config.toml
d_shared_expert = 320
router_score = "sigmoid"
balance_loss = 0.00104
balance_bias = true
router_cosine_scale = 10.0
vocab_size = 16384
optimizer = "soap_variant"
beta2 = 0.95
train_tokens = 235900000
dataset = "wikipedia_en"
Below are experts of layer 11 (counted from 0) of a mixture-of-experts language model. Rows are named router (the router's row for the expert), up (a neuron's input weights, with its number), down (a neuron's output weights, with its number) and show model dimensions 96-191. Each number is 50 + 10 x the weight over its row's rms, rounded and kept within 0 to 99.
After each expert's rows: a language model's description of what the expert responds to. This comes from a sample of Wikipedia text that the model never trained on.

# expert 1
router:63 51 50 39 46 45 54 62 57 61 37 46 38 36 44 73 71 49 62 44 48 76 53 45 48 48 56 31 54 41 47 51 42 50 56 54 42 26 57 49 47 49 57 36 49 44 61 57 57 57 39 54 60 65 47 68 52 54 47 55 60 51 52 53 48 71 41 50 44 71 54 48 53 59 59 51 68 47 66 57 60 35 55 47 42 44 56 44 52 49 51 57 42 57 31 35
up6:56 71 64 43 65 42 49 51 35 55 41 56 51 70 39 46 73 21 48 43 40 31 42 54 48 54 38 59 51 47 49 62 59 45 47 59 54 59 60 46 35 63 51 64 50 49 39 43 43 52 66 56 67 46 56 42 42 50 42 37 43 65 55 39 44 48 56 47 33 42 55 56 66 47 44 55 52 39 45 45 33 45 36 41 67 38 33 39 49 43 59 30 60 45 54 50
down6:62 45 61 58 44 59 47 48 49 64 37 44 63 36 66 51 56 71 39 35 52 50 57 48 36 58 46 54 51 42 57 72 67 51 46 44 46 46 58 43 63 53 44 47 54 57 67 42 46 42 44 66 41 47 48 47 35 46 58 49 65 54 50 77 61 54 70 52 61 42 55 66 40 35 36 47 60 52 50 53 49 55 50 59 40 57 36 52 41 52 51 48 56 54 53 58
Place and institution names. Place names and the final word of institution names, such as York, States, London, County, University, often after New, United or in.

# expert 35
router:46 60 49 40 68 44 59 64 61 58 47 59 36 39 39 38 64 52 66 32 45 40 58 49 64 61 64 40 60 35 47 54 60 41 52 62 59 51 48 45 62 47 34 38 53 43 42 49 51 59 34 54 53 55 50 38 55 63 54 56 53 47 72 58 47 55 33 48 56 46 39 39 68 49 40 69 44 52 72 54 52 44 42 61 38 54 53 40 64 32 46 58 54 74 49 40
up0:45 34 54 44 41 60 48 57 44 55 52 43 44 74 46 56 62 43 62 45 64 56 28 60 49 55 47 36 58 53 39 62 43 54 38 48 67 63 50 47 44 63 45 34 46 42 43 63 58 34 66 50 51 69 36 39 32 64 51 36 37 38 71 45 63 55 43 30 40 47 34 45 45 57 41 39 38 30 55 41 56 57 54 53 47 42 48 48 57 43 65 67 58 51 42 58
down0:59 56 30 41 37 60 53 57 42 61 46 37 40 62 49 46 56 38 55 75 50 31 30 42 39 27 49 47 49 52 57 45 50 43 61 61 55 44 43 44 51 58 60 40 59 26 43 42 43 47 50 59 41 45 71 60 35 61 47 35 40 44 44 59 66 57 48 40 50 63 36 57 39 53 55 36 51 53 57 33 46 37 41 41 55 63 51 51 44 47 41 54 49 40 53 40
Adjectives before nouns. Adjectives and adjective endings after the, a or of, including nationality words and suffixes, such as American, ordinary, -ical, -iful.

# expert 7
router:50 57 50 46 65 45 54 44 56 50 37 65 36 39 46 38 45 56 69 47 40 33 43 45 49 48 36 43 43 42 46 56 33 61 62 69 36 34 46 43 53 49 42 48 41 35 58 45 51 44 48 55 38 63 43 63 40 49 63 69 56 48 58 44 39 67 54 59 52 61 48 47 49 41 51 57 56 46 47 48 62 43 54 39 45 53 53 45 64 43 40 52 59 62 38 43
up5:55 41 67 72 41 51 55 57 54 65 48 51 58 56 44 56 63 42 54 51 53 42 49 63 49 62 54 77 40 66 45 49 58 65 55 43 40 75 52 55 67 40 45 65 52 25 58 58 54 42 64 55 52 70 51 40 45 53 66 55 52 43 65 43 47 61 37 43 43 64 36 49 44 57 53 42 49 44 61 43 43 37 53 34 66 45 54 54 58 58 48 55 42 48 45 47
down5:47 56 53 54 41 49 41 50 53 48 48 54 56 52 50 58 55 52 46 58 51 42 51 54 35 39 47 67 50 30 54 53 52 54 63 30 61 54 64 47 41 31 44 40 58 33 64 51 49 54 39 46 56 36 46 51 41 52 57 44 67 64 66 68 56 34 34 49 33 43 38 47 61 49 50 48 58 57 53 31 30 50 70 44 61 55 57 57 65 58 40 48 45 58 65 45
Abstract and plural nouns. Nouns ending a noun phrase in prose, often suffixed plurals or abstracts, such as issues, meetings, education, success, system.

# expert 18
router:49 49 49 49 46 57 40 60 50 43 37 66 36 37 41 71 59 40 65 27 42 56 57 45 53 49 52 54 61 33 45 65 32 65 42 52 39 44 42 54 44 49 29 52 55 45 60 45 51 39 48 40 40 70 49 51 43 61 69 66 49 52 55 50 55 62 48 47 40 64 52 44 55 51 43 32 48 53 45 67 70 39 51 49 39 48 50 47 59 55 54 50 59 72 33 38
up5:36 33 47 61 49 49 39 30 63 47 54 73 49 35 39 45 55 64 52 36 59 40 46 48 42 52 56 48 58 50 47 60 36 48 44 41 57 37 52 44 63 51 36 55 54 57 41 35 53 38 49 55 45 48 46 38 49 65 64 58 51 52 55 51 64 57 44 41 45 39 41 62 50 48 48 56 58 57 61 54 58 59 51 30 49 28 63 67 55 41 70 33 49 58 55 57
down5:56 76 62 33 47 59 46 38 31 47 66 60 40 46 42 48 65 48 54 54 44 39 42 48 59 40 46 58 57 52 66 58 53 43 51 55 60 41 48 43 62 52 69 50 48 61 59 43 33 47 59 33 51 62 45 54 42 37 64 57 33 44 60 45 40 36 62 61 61 30 41 28 46 49 47 39 66 54 47 35 57 45 35 67 51 63 41 61 59 49 72 45 50 53 57 33
Role and institution nouns. Nouns for roles, titles and organizations after an article or possessive, like member, director, President, School, Company, Committee.

# expert 50
router:46 38 73 80 60 34 49 46 58 51 41 43 43 44 35 56 42 50 59 38 30 39 43 53 55 46 51 41 48 33 45 71 43 48 58 55 43 55 47 34 47 47 35 51 42 48 57 39 53 46 30 46 55 56 37 50 54 49 59 62 46 36 55 52 60 53 40 46 39 60 38 50 61 50 42 59 43 65 48 52 61 38 72 41 47 61 67 28 47 43 55 45 48 60 45 29
up3:49 31 60 70 48 58 50 42 45 47 52 56 45 32 54 48 34 49 51 49 45 47 52 67 33 48 44 59 51 41 35 56 39 57 57 55 71 74 56 47 47 55 44 48 55 41 57 50 50 40 62 29 57 42 50 59 57 39 62 54 57 64 44 44 58 47 51 35 41 43 33 43 42 70 58 42 36 51 54 41 62 43 65 49 51 56 55 77 61 41 60 45 55 45 40 38
down3:33 63 35 67 60 42 48 56 42 38 61 56 51 50 45 33 49 50 64 39 54 47 57 43 59 63 55 57 35 55 30 46 44 51 36 64 45 40 49 40 56 29 49 50 58 49 47 53 73 60 47 45 47 49 49 41 58 44 63 43 44 58 62 65 57 25 49 47 60 51 40 53 52 45 62 54 52 56 67 56 39 48 42 48 89 61 50 56 49 55 50 63 34 59 44 37
Units and pronouns. Measurement units after numbers (km, mm, m, mph) plus subject pronouns and simple nouns: it, he, they, water, son, girl.

# expert 25
router:47 51 52 74 60 49 35 58 48 51 43 52 31 45 50 34 42 61 48 42 37 32 62 50 55 58 40 45 57 56 52 56 58 34 45 59 54 40 52 41 45 43 34 52 42 47 48 39 57 46 50 56 54 50 52 47 54 52 58 69 58 37 62 67 63 35 47 44 48 56 63 42 48 47 44 27 46 54 48 55 51 48 84 49 36 48 48 46 50 53 52 57 51 47 51 43
up3:60 48 66 76 53 62 52 43 47 60 46 52 50 53 61 54 34 67 63 49 64 54 57 52 50 69 42 41 43 52 57 59 46 63 57 62 38 37 52 37 43 71 52 66 29 59 55 64 41 46 48 55 43 48 40 40 66 47 57 47 58 50 38 56 53 54 46 46 48 54 51 48 38 59 59 48 35 53 61 41 85 53 53 58 57 60 56 59 58 53 44 58 65 62 53 41
down3:78 46 55 40 67 62 49 50 56 47 37 47 62 59 47 50 36 57 56 37 42 61 39 45 56 75 60 35 43 46 55 33 61 49 34 36 25 72 70 40 55 34 62 50 49 46 43 43 52 38 40 52 42 60 47 37 40 35 49 43 41 48 53 52 39 48 37 41 55 45 41 51 48 52 46 44 49 35 42 58 44 52 39 33 68 45 60 59 36 62 42 38 63 30 40 42
Concrete word stems. Word stems and short concrete nouns or verbs, often split mid-word, such as burn, blood, red, shoot, pain in painters.

# expert 61
router:54 36 66 48 54 56 48 53 40 57 29 36 37 66 47 41 37 67 59 48 40 44 56 57 54 63 68 47 65 51 47 70 35 57 53 56 51 46 49 33 34 37 41 59 81 44 46 44 50 65 48 27 70 63 53 53 39 55 49 56 64 61 62 55 57 52 52 39 48 71 36 45 67 53 40 54 56 63 48 71 43 33 56 64 40 56 47 57 76 41 32 56 35 56 40 43
up0:62 52 61 37 59 35 53 52 53 47 46 59 39 58 62 54 45 56 44 63 45 46 44 62 49 53 48 48 51 53 53 41 44 35 41 55 51 59 50 40 60 56 47 76 41 61 50 42 56 44 32 31 67 48 67 59 19 42 59 55 60 40 63 43 46 64 73 49 38 50 57 56 56 64 56 55 46 57 49 47 47 54 55 50 52 49 42 56 52 31 66 57 47 55 52 60
down0:48 47 44 51 57 40 51 47 55 59 53 55 54 40 47 22 49 59 44 66 51 57 58 52 45 63 40 56 56 55 48 45 43 48 42 46 53 45 47 44 42 65 49 50 39 54 55 53 58 58 29 54 45 56 67 46 46 46 43 42 54 46 34 41 50 43 53 67 36 45 54 67 45 39 56 71 49 40 38 53 62 43 35 39 40 44 66 41 43 61 43 23 40 60 53 46
Non-Latin script bytes. Raw bytes of Chinese, Japanese, Thai, Korean and other scripts, plus lone spaces and newlines in tables and lists.

# expert 13
router:51 33 42 50 76 50 40 55 56 64 35 52 65 53 40 58 62 56 66 31 42 53 58 46 62 41 61 44 53 36 48 61 47 58 48 61 46 29 47 47 39 74 34 57 51 50 44 51 60 45 36 42 51 54 62 51 44 67 59 66 57 56 57 52 40 75 51 50 53 88 42 55 61 58 38 58 48 61 52 54 62 47 55 62 55 58 43 49 56 40 40 50 58 51 28 45
up2:58 52 42 73 58 55 41 45 41 60 41 47 52 45 48 60 40 55 54 52 42 42 28 39 28 48 50 46 51 62 49 59 46 44 63 59 54 31 50 56 48 37 50 58 54 39 61 42 39 49 45 36 54 54 58 44 64 52 52 46 72 61 41 57 46 62 42 56 48 51 32 43 39 53 47 52 55 54 79 48 32 46 60 65 47 30 62 46 42 47 70 58 63 36 43 67
down2:69 49 36 64 53 39 57 32 30 64 42 48 56 67 49 41 44 44 67 54 42 71 48 42 62 37 48 67 55 38 47 58 73 44 50 54 52 39 58 42 48 62 36 52 59 60 62 42 53 53 54 38 59 50 59 52 68 56 59 74 52 55 49 59 50 46 68 45 54 51 47 59 39 73 34 61 48 44 68 41 51 34 49 45 53 48 55 63 68 58 54 51 52 64 50 44
Table field separators. Pipe separators, dashes, colons, slashes and labels inside tables and stat lists, such as |, Episode:, Nominated, +, MF.

# expert 55
router:43 57 68 68 59 46 53 48 56 45 50 40 33 44 45 43 57 53 48 33 26 32 49 52 67 63 45 42 63 54 52 30 41 51 48 66 60 49 50 47 56 41 56 45 41 42 43 59 75 46 50 33 41 61 44 44 53 55 49 46 62 49 56 42 44 61 47 44 42 62 43 47 59 48 44 52 51 73 49 70 56 53 61 59 58 64 54 46 47 61 48 47 40 53 40 38
up5:36 55 57 49 72 59 38 52 36 53 61 68 44 55 62 54 46 38 44 55 60 36 46 52 53 49 66 34 63 33 45 62 52 62 51 60 47 50 40 49 47 67 48 46 51 36 53 50 56 26 42 51 64 70 33 31 41 46 65 42 51 50 33 42 41 61 38 52 53 54 47 48 45 45 60 54 48 42 35 55 39 36 44 77 63 53 55 47 49 55 44 52 62 38 52 58
down5:39 31 63 39 38 55 45 43 59 50 39 45 45 39 67 54 52 57 62 47 65 64 70 48 43 48 49 72 67 61 53 30 60 54 72 51 38 54 35 47 52 56 70 53 38 43 60 54 57 48 51 61 73 34 67 24 45 43 49 41 38 41 50 40 47 46 57 53 23 60 46 44 55 53 61 46 45 59 47 52 43 34 51 39 44 59 55 49 55 40 56 62 60 51 55 45
Foreign and taxonomic suffixes. Word-final pieces of Latin taxonomic and foreign names, such as -idae, -ensis, -ia in Winthemia, Mollusca.

# expert 9
router:61 42 39 62 54 51 57 55 51 59 36 47 40 37 47 42 44 52 64 49 46 54 45 61 46 70 65 30 64 37 42 56 50 54 55 50 50 46 45 51 51 54 40 62 42 36 45 65 42 63 59 31 48 62 53 68 32 38 45 40 54 62 56 47 42 52 35 50 43 78 47 54 74 43 53 33 55 58 47 69 74 42 74 69 45 52 51 56 48 34 38 48 45 55 29 40
up0:46 52 48 38 48 56 41 50 63 48 33 48 64 44 59 60 41 57 49 52 49 44 54 63 52 51 47 44 45 53 39 54 39 51 48 37 51 39 37 47 61 52 66 54 59 54 44 38 52 44 61 48 53 41 59 63 32 72 52 57 63 42 57 57 36 94 53 48 52 57 58 72 49 33 51 47 53 62 55 56 53 55 51 42 34 44 36 41 40 61 46 25 46 53 50 64
down0:59 66 44 51 53 35 66 52 59 48 59 46 43 49 68 68 53 42 55 51 52 65 56 61 59 49 58 53 58 49 44 40 50 94 41 58 47 52 61 45 47 39 60 28 45 51 63 55 67 51 55 54 30 42 35 41 33 51 54 72 40 52 52 35 46 56 61 44 49 63 30 43 54 54 61 48 43 58 41 38 46 45 63 42 33 59 42 61 75 58 49 27 35 49 61 57
Line breaks in tables. Line-break tokens, mostly ending table rows or closing tables before a new row or heading; also paragraph breaks and prefixes like anti, non.

# expert 4
router:51 44 47 70 52 54 60 53 58 59 42 58 39 38 51 65 61 57 73 36 32 52 74 41 66 63 42 43 61 52 43 51 45 46 51 55 47 42 44 34 44 60 38 48 65 42 55 34 46 59 39 56 52 62 69 52 48 61 64 52 58 48 53 63 51 62 52 35 47 67 38 45 45 52 43 38 31 55 45 65 78 46 59 41 42 43 64 37 65 45 40 42 55 62 58 47
up5:48 60 49 65 58 31 56 65 54 49 50 47 47 42 54 61 47 48 59 35 37 49 53 56 57 55 56 57 44 62 62 46 34 47 53 51 49 36 27 40 72 57 36 48 49 37 59 66 46 70 54 43 36 65 25 41 66 53 46 43 63 58 51 58 54 24 52 43 73 54 44 51 36 38 41 50 49 53 36 56 57 47 49 48 45 24 46 44 54 54 54 45 45 47 37 58
down5:44 36 52 49 42 46 54 57 43 43 51 36 62 54 44 66 44 54 49 46 50 31 45 52 59 35 42 51 37 50 50 54 32 39 35 56 47 38 65 44 59 62 57 46 64 49 52 45 54 39 29 57 58 64 59 47 41 70 57 54 50 55 51 47 32 66 66 53 46 52 45 43 47 62 50 57 63 63 37 61 37 66 57 37 47 65 46 47 42 48 60 48 64 55 48 52
Capitalized sentence openers. First word or first piece of a capitalized word opening a sentence or line, such as Let, Nor, It, According, See.

# expert 22
router:49 43 45 66 55 49 44 47 48 61 32 74 49 40 42 49 46 57 54 50 59 45 57 61 58 62 66 34 50 42 55 47 62 75 58 61 39 27 56 54 53 42 39 48 61 56 50 47 63 63 39 57 50 46 50 50 41 54 47 53 57 45 53 50 38 70 41 56 42 61 42 46 48 51 67 59 54 73 46 52 57 51 64 56 52 53 56 56 52 35 41 67 46 47 44 47
up5:44 46 42 33 40 61 49 52 44 48 41 35 46 58 45 50 36 43 43 56 61 55 58 61 41 30 44 50 80 33 63 42 60 59 58 32 36 32 36 50 60 52 47 60 45 46 61 38 61 49 36 57 38 42 57 67 40 56 55 45 50 69 61 47 41 59 54 55 42 73 56 50 43 39 41 55 59 40 56 50 43 56 58 47 40 60 47 51 53 59 60 47 55 46 58 42
down5:52 42 55 56 32 41 59 63 41 48 60 68 17 54 50 37 58 59 46 39 45 49 56 38 50 39 48 35 54 68 63 52 43 54 48 55 46 41 47 44 40 38 43 39 58 67 57 46 57 43 65 37 56 44 44 48 53 66 45 42 64 42 53 60 30 52 51 51 52 51 40 61 45 57 43 63 45 49 31 43 42 58 70 40 63 32 56 47 24 35 56 51 51 29 59 43
Past-tense main verbs. Past participles and past-tense verbs right after was, were or a subject in narrative prose, such as sold, won, played, held.

# expert 27
router:51 40 51 58 64 43 56 43 71 48 35 67 47 55 71 48 57 41 46 57 46 30 47 46 42 71 47 45 60 34 59 54 51 48 57 52 55 44 51 53 29 66 52 48 59 54 34 56 51 64 58 46 51 62 49 45 46 53 56 55 57 48 56 60 57 56 43 41 41 60 47 42 42 48 31 41 52 48 50 60 53 40 84 71 48 52 40 56 47 54 49 47 45 50 38 42
up0:50 49 58 43 56 46 49 48 52 42 44 50 51 41 50 45 35 46 55 40 38 28 51 50 34 60 49 34 53 60 26 40 50 35 30 61 59 52 45 52 60 74 66 45 37 45 67 38 49 38 56 43 58 77 28 44 60 58 57 42 57 41 51 39 57 52 53 56 63 57 34 52 70 60 33 48 71 39 49 51 47 55 57 58 46 53 54 44 54 57 60 47 58 52 56 55
down0:37 49 41 27 51 44 44 31 56 45 51 55 57 51 40 47 46 47 32 61 47 55 66 67 57 49 59 34 56 52 39 39 62 53 44 53 54 56 31 42 54 49 53 42 47 47 55 56 56 39 46 63 56 34 60 48 58 48 59 33 69 61 63 38 38 61 59 44 41 58 64 54 40 59 60 44 47 49 51 56 44 51 43 56 54 41 31 61 51 53 54 38 47 51 40 57
Mid-word stems. Word-internal pieces and stems of longer Latinate words, e.g. milit, geomet, collabor, manag, the in of veterinarian, before endings like ation, ing, ic.

# expert 63
router:58 47 38 65 68 50 41 57 53 58 39 37 42 51 35 48 50 53 58 34 39 57 50 50 52 48 48 41 45 38 59 37 54 42 64 52 42 51 69 34 42 53 53 55 31 33 57 46 56 67 46 60 53 52 38 53 49 55 46 52 61 70 51 57 50 50 42 50 43 57 52 47 45 48 50 52 58 57 50 76 50 31 58 68 41 48 45 49 62 55 29 43 60 63 41 30
up5:59 50 46 58 45 50 50 42 43 61 51 53 59 29 48 46 51 33 57 56 55 47 53 61 40 52 51 53 54 37 50 42 40 66 70 38 44 56 63 47 46 56 53 29 46 50 44 51 29 47 52 45 58 69 43 39 58 47 46 51 51 47 49 47 55 42 50 24 55 51 62 50 62 53 56 65 55 23 52 43 69 72 46 66 50 46 61 32 49 38 53 55 49 72 42 49
down5:56 62 60 51 58 48 57 56 54 44 63 61 43 46 39 53 49 49 33 42 55 55 64 69 65 52 35 53 58 60 37 63 53 42 54 45 68 59 52 40 54 28 54 42 44 51 52 54 46 47 59 68 17 54 31 56 60 53 60 45 45 22 38 41 39 42 28 55 38 42 51 47 48 43 46 55 59 57 52 49 37 40 54 64 55 64 67 65 63 65 52 45 41 37 59 57
Word-final fragments. Last pieces of unusual words and names before punctuation or pipes, e.g. ill in Overkill, vin in Louvin, us in Latin names, plus He.

# expert 16
router:47 56 47 69 56 56 58 53 59 68 46 45 47 58 43 54 53 39 58 38 53 35 49 51 48 43 46 31 54 46 30 49 55 79 66 48 40 31 48 51 60 36 47 53 73 35 47 47 69 50 62 46 46 75 57 58 39 65 60 62 68 33 54 57 51 59 42 31 43 66 47 50 61 32 51 43 62 53 45 53 53 39 52 67 50 55 52 28 61 57 49 51 52 59 44 50
up3:52 65 43 60 46 44 50 50 47 47 65 48 43 51 54 36 51 57 61 50 47 38 48 43 44 52 62 39 50 42 34 72 48 52 61 49 44 51 36 55 49 23 34 19 43 68 44 56 61 58 38 50 53 64 45 53 40 43 54 64 48 49 49 54 43 70 65 56 55 54 48 47 48 57 56 46 49 60 31 42 60 52 49 40 71 45 41 36 52 47 65 55 63 56 47 17
down3:55 69 58 46 53 55 52 47 48 51 63 53 52 39 30 45 42 54 58 59 43 57 50 47 33 47 70 66 56 39 48 51 51 30 59 33 42 59 44 43 52 71 51 55 38 64 38 46 59 54 50 23 45 39 37 68 48 45 63 41 33 45 59 61 53 47 50 71 64 58 43 54 30 59 37 42 54 34 39 35 54 47 46 43 31 44 31 60 49 72 57 59 40 34 64 59
Numbers and name endings. Numbers, ordinals and closing words of proper names or labels in tables and lists, such as Zone 69, Episodes One, Squadron, Ltd.

# expert 34
router:39 57 47 74 68 62 56 42 58 49 35 64 47 48 39 52 46 38 73 43 37 59 45 41 51 44 61 42 67 36 46 58 56 52 45 61 35 46 58 52 40 54 49 55 53 51 46 51 60 41 38 46 55 51 52 60 34 65 58 70 57 42 50 81 53 43 50 45 47 72 49 34 47 50 42 59 50 63 61 53 49 47 57 64 24 70 55 39 44 35 44 44 68 65 33 55
up2:51 34 47 39 53 53 52 35 51 32 51 35 47 55 65 28 40 56 57 58 47 53 46 51 36 58 61 60 46 48 47 49 60 39 74 66 57 59 44 37 45 35 35 41 52 23 69 46 57 66 48 43 48 45 46 57 39 56 46 52 63 51 43 41 62 45 49 52 40 61 57 50 68 53 72 55 47 47 66 59 31 51 44 54 49 58 60 37 54 58 30 67 58 39 47 52
down2:63 41 43 57 41 47 42 56 58 41 56 51 55 72 41 27 54 17 53 46 41 39 32 49 42 51 49 41 38 41 55 57 41 51 54 41 53 56 69 44 46 39 33 55 63 64 63 53 47 61 51 63 47 52 38 47 41 53 58 60 50 42 64 38 45 55 72 59 33 63 62 34 65 50 45 46 44 55 42 50 69 54 64 51 37 32 57 47 51 67 42 59 42 43 45 44
Section headings. Wiki section heading words and markers right after == or a line break, such as See also, Charts, Personal, History.

# expert 54
router:43 53 46 57 58 44 53 53 67 44 38 49 56 29 43 55 45 49 55 53 61 40 54 53 62 56 50 33 57 44 59 51 51 67 55 62 28 41 65 44 46 64 62 71 58 42 57 45 55 60 52 56 54 52 47 62 53 63 36 40 47 59 54 47 52 52 45 42 42 64 44 40 60 51 56 35 42 45 19 73 46 59 44 54 49 48 54 42 66 45 39 46 50 62 40 33
up3:46 49 36 37 73 59 51 47 53 58 40 61 46 45 53 48 51 57 61 41 56 64 41 53 62 55 65 55 34 38 45 56 49 46 53 64 53 42 53 37 51 41 61 55 46 63 45 40 34 48 55 46 49 27 52 58 56 47 27 39 63 73 55 45 46 53 39 56 41 56 58 45 47 59 62 52 35 61 52 44 46 24 48 58 51 68 39 46 61 71 76 51 47 54 59 63
down3:81 34 60 47 49 60 57 58 45 58 75 52 70 49 42 44 46 53 41 45 54 49 49 60 52 46 41 56 54 46 59 53 36 25 55 45 72 46 35 33 41 44 51 42 49 61 66 40 70 39 52 55 68 55 48 57 37 54 51 41 58 44 52 64 51 36 51 50 55 55 65 66 49 50 62 54 48 46 45 48 60 49 70 65 36 59 36 70 54 55 60 63 59 62 37 62
Personal first names. Given names of people in tables, credit lists and election results, like David, John, Keith, Colin, plus name-completing word pieces.

# expert 2
router:44 53 62 57 67 37 33 71 44 55 32 71 49 46 40 61 54 47 47 51 48 45 46 53 44 64 70 53 70 42 37 44 57 39 55 52 41 47 48 52 41 68 44 45 52 49 45 45 49 51 30 50 64 52 42 50 41 39 73 62 65 42 61 51 55 58 51 45 45 70 48 36 58 52 42 36 45 72 41 56 52 45 69 56 52 64 57 35 54 39 34 45 57 41 63 33
up0:42 55 58 54 60 42 46 60 56 55 55 50 61 50 65 49 41 57 52 30 43 52 49 63 61 72 61 37 56 70 45 53 48 58 47 51 56 58 49 27 43 53 52 39 58 42 32 53 59 41 33 44 59 44 38 55 41 52 50 66 38 50 46 56 43 78 35 57 55 40 36 69 40 40 37 49 52 51 69 48 62 46 48 51 50 48 49 57 64 60 43 56 45 50 30 46
down0:40 52 63 50 56 51 53 44 37 46 47 56 56 58 58 39 36 34 53 55 51 63 44 54 65 55 50 52 40 41 46 59 41 41 43 46 60 32 59 52 69 38 39 45 49 60 26 66 42 37 49 49 58 39 54 55 32 41 54 63 44 35 37 51 61 71 40 38 57 47 51 61 43 55 46 52 44 48 60 37 48 42 60 39 56 51 58 65 51 56 53 50 66 56 41 51
Lowercase word-initial pieces. First fragment of lowercase words split into pieces, often after the or a, such as pl(aintiffs), sp(oofing), psych(iatrist), un(seating).

# expert 62
router:58 38 54 60 54 61 42 59 57 41 38 51 54 26 49 58 57 50 60 47 42 56 61 51 57 48 49 36 64 45 50 68 56 48 41 58 43 49 55 40 44 75 51 57 47 43 65 53 67 62 52 50 61 52 44 42 43 72 46 62 52 50 54 58 37 58 25 54 21 45 33 33 57 40 51 62 65 56 42 64 54 55 53 58 46 43 48 32 51 54 38 51 60 57 51 55
up3:64 45 58 61 37 56 59 67 44 60 44 51 54 56 69 59 37 51 37 50 66 54 56 53 26 55 48 62 40 44 50 38 55 67 43 52 41 51 70 70 43 53 53 32 49 42 50 45 68 40 60 47 43 53 63 52 34 38 44 47 38 35 46 58 65 45 61 27 42 39 52 44 37 77 43 54 53 50 41 41 35 60 50 44 44 39 44 58 52 50 69 56 37 57 62 49
down3:52 39 38 56 51 59 54 45 50 63 65 47 56 58 62 64 61 37 58 54 57 43 62 48 64 45 41 61 45 47 66 38 72 45 64 60 40 44 42 50 61 58 29 63 49 41 73 35 40 59 46 56 52 50 46 42 53 56 52 58 45 62 37 40 35 56 43 48 49 36 66 53 55 50 48 69 47 60 55 70 54 49 44 45 47 47 46 38 50 46 48 46 57 21 54 36
Possessives and pronouns. Possessive and personal pronouns in narrative text, often before a noun: his bank, her wishes, their machines, 's, him, them.

# expert 37
router:48 57 49 68 54 55 52 51 61 42 38 44 43 53 38 50 58 47 46 45 28 44 58 57 66 50 55 44 58 41 51 53 54 67 69 40 56 35 60 42 36 55 53 65 49 38 55 46 61 55 49 49 53 67 41 77 44 60 64 67 61 40 45 48 41 67 29 47 48 45 38 43 64 41 51 52 61 45 44 77 48 46 48 63 40 56 55 42 71 55 50 51 42 77 48 42
up7:33 43 43 61 26 70 58 51 51 49 57 55 53 50 67 51 53 43 51 51 48 45 52 60 56 54 27 26 48 50 48 58 36 72 54 59 68 55 51 29 43 43 58 57 46 62 59 61 44 57 47 48 44 53 45 35 39 57 47 47 47 39 70 51 52 48 54 48 67 40 45 43 50 60 51 45 43 52 51 60 82 60 49 30 56 39 47 45 36 40 65 50 39 80 42 45
down7:46 54 43 45 43 44 37 34 52 45 51 56 47 50 50 45 48 61 33 43 48 42 59 54 45 55 44 43 49 54 48 53 48 53 59 41 39 60 45 60 42 54 66 56 45 31 58 29 34 54 39 51 59 47 46 64 48 46 55 72 63 45 54 45 35 67 40 30 52 53 50 55 29 55 67 50 61 58 51 37 39 23 35 42 38 62 32 53 58 61 48 59 54 59 47 59
Capital letter abbreviations. Capital letters inside acronyms, call signs and initials, plus suffixes like Jr and III, such as WSM, ICE, USN, U.S.

# expert 5
router:69 42 42 68 59 59 50 64 51 62 47 50 29 38 42 51 40 46 48 57 43 56 50 42 44 45 42 46 52 44 49 61 42 53 50 58 41 47 54 30 62 44 48 34 66 45 53 52 50 50 47 48 53 73 58 41 54 69 51 60 61 25 55 61 54 48 48 54 42 49 55 49 49 62 57 37 46 56 52 76 50 58 50 65 45 47 70 53 58 36 51 44 49 57 30 48
up0:69 63 55 48 56 55 47 28 50 42 53 63 44 38 55 66 51 65 48 55 43 51 46 57 43 40 24 47 32 50 36 44 49 47 40 56 50 41 50 51 66 43 45 51 58 41 57 49 46 45 62 47 55 79 45 45 50 55 50 58 70 27 50 53 60 53 59 45 45 52 47 53 49 55 44 50 48 22 66 77 53 43 47 66 53 60 54 57 54 43 58 42 51 44 54 53
down0:44 55 43 34 50 42 44 44 46 58 83 58 38 63 42 70 53 47 47 42 51 51 48 52 57 42 59 48 46 67 44 55 52 61 57 39 48 42 57 41 64 38 55 46 54 49 41 74 45 53 53 51 53 45 36 67 33 35 53 63 55 38 53 62 39 45 54 72 44 27 58 51 48 69 61 62 58 50 35 32 42 63 40 61 74 69 48 52 48 46 45 57 59 61 46 43
Title word endings. Word pieces that complete names of films, albums, songs and works, often in quotes or tables, such as Sunset, Prey, Afternoon.

# expert 52
router:60 66 55 59 50 40 60 47 64 56 26 54 52 43 39 57 65 58 60 45 44 64 53 50 50 56 52 40 44 58 41 55 64 51 65 57 27 55 62 54 49 38 53 62 49 40 45 44 59 68 64 54 59 44 55 70 42 58 54 58 53 60 53 61 36 64 32 56 48 78 26 36 44 57 64 57 47 65 47 59 43 42 50 66 34 79 61 56 59 57 52 42 72 59 30 23
up2:71 66 69 47 27 47 36 56 32 42 38 50 41 49 48 54 50 35 55 60 58 49 59 47 52 51 33 38 51 55 54 48 61 48 68 47 30 44 52 34 52 54 64 52 57 46 41 61 47 53 39 38 69 40 49 46 60 48 57 49 54 40 39 28 38 52 35 58 48 44 43 51 58 60 54 56 46 53 50 53 60 73 64 55 43 50 54 52 40 59 43 60 75 58 42 36
down2:46 40 55 41 50 41 47 36 46 56 36 53 47 51 51 56 54 37 47 58 55 59 73 64 43 43 59 36 62 62 44 57 54 62 36 31 39 45 43 56 48 49 60 54 63 71 45 29 48 54 44 45 51 62 41 54 26 37 57 48 45 47 51 71 59 66 61 32 52 57 44 50 35 52 43 24 35 45 39 51 56 36 44 30 64 41 46 36 43 57 60 57 42 55 64 36
Table and coordinate numbers. Digits, degree marks, pipes and units inside tables, statistics and map coordinates, such as °E, 0 |, 2015, ±%.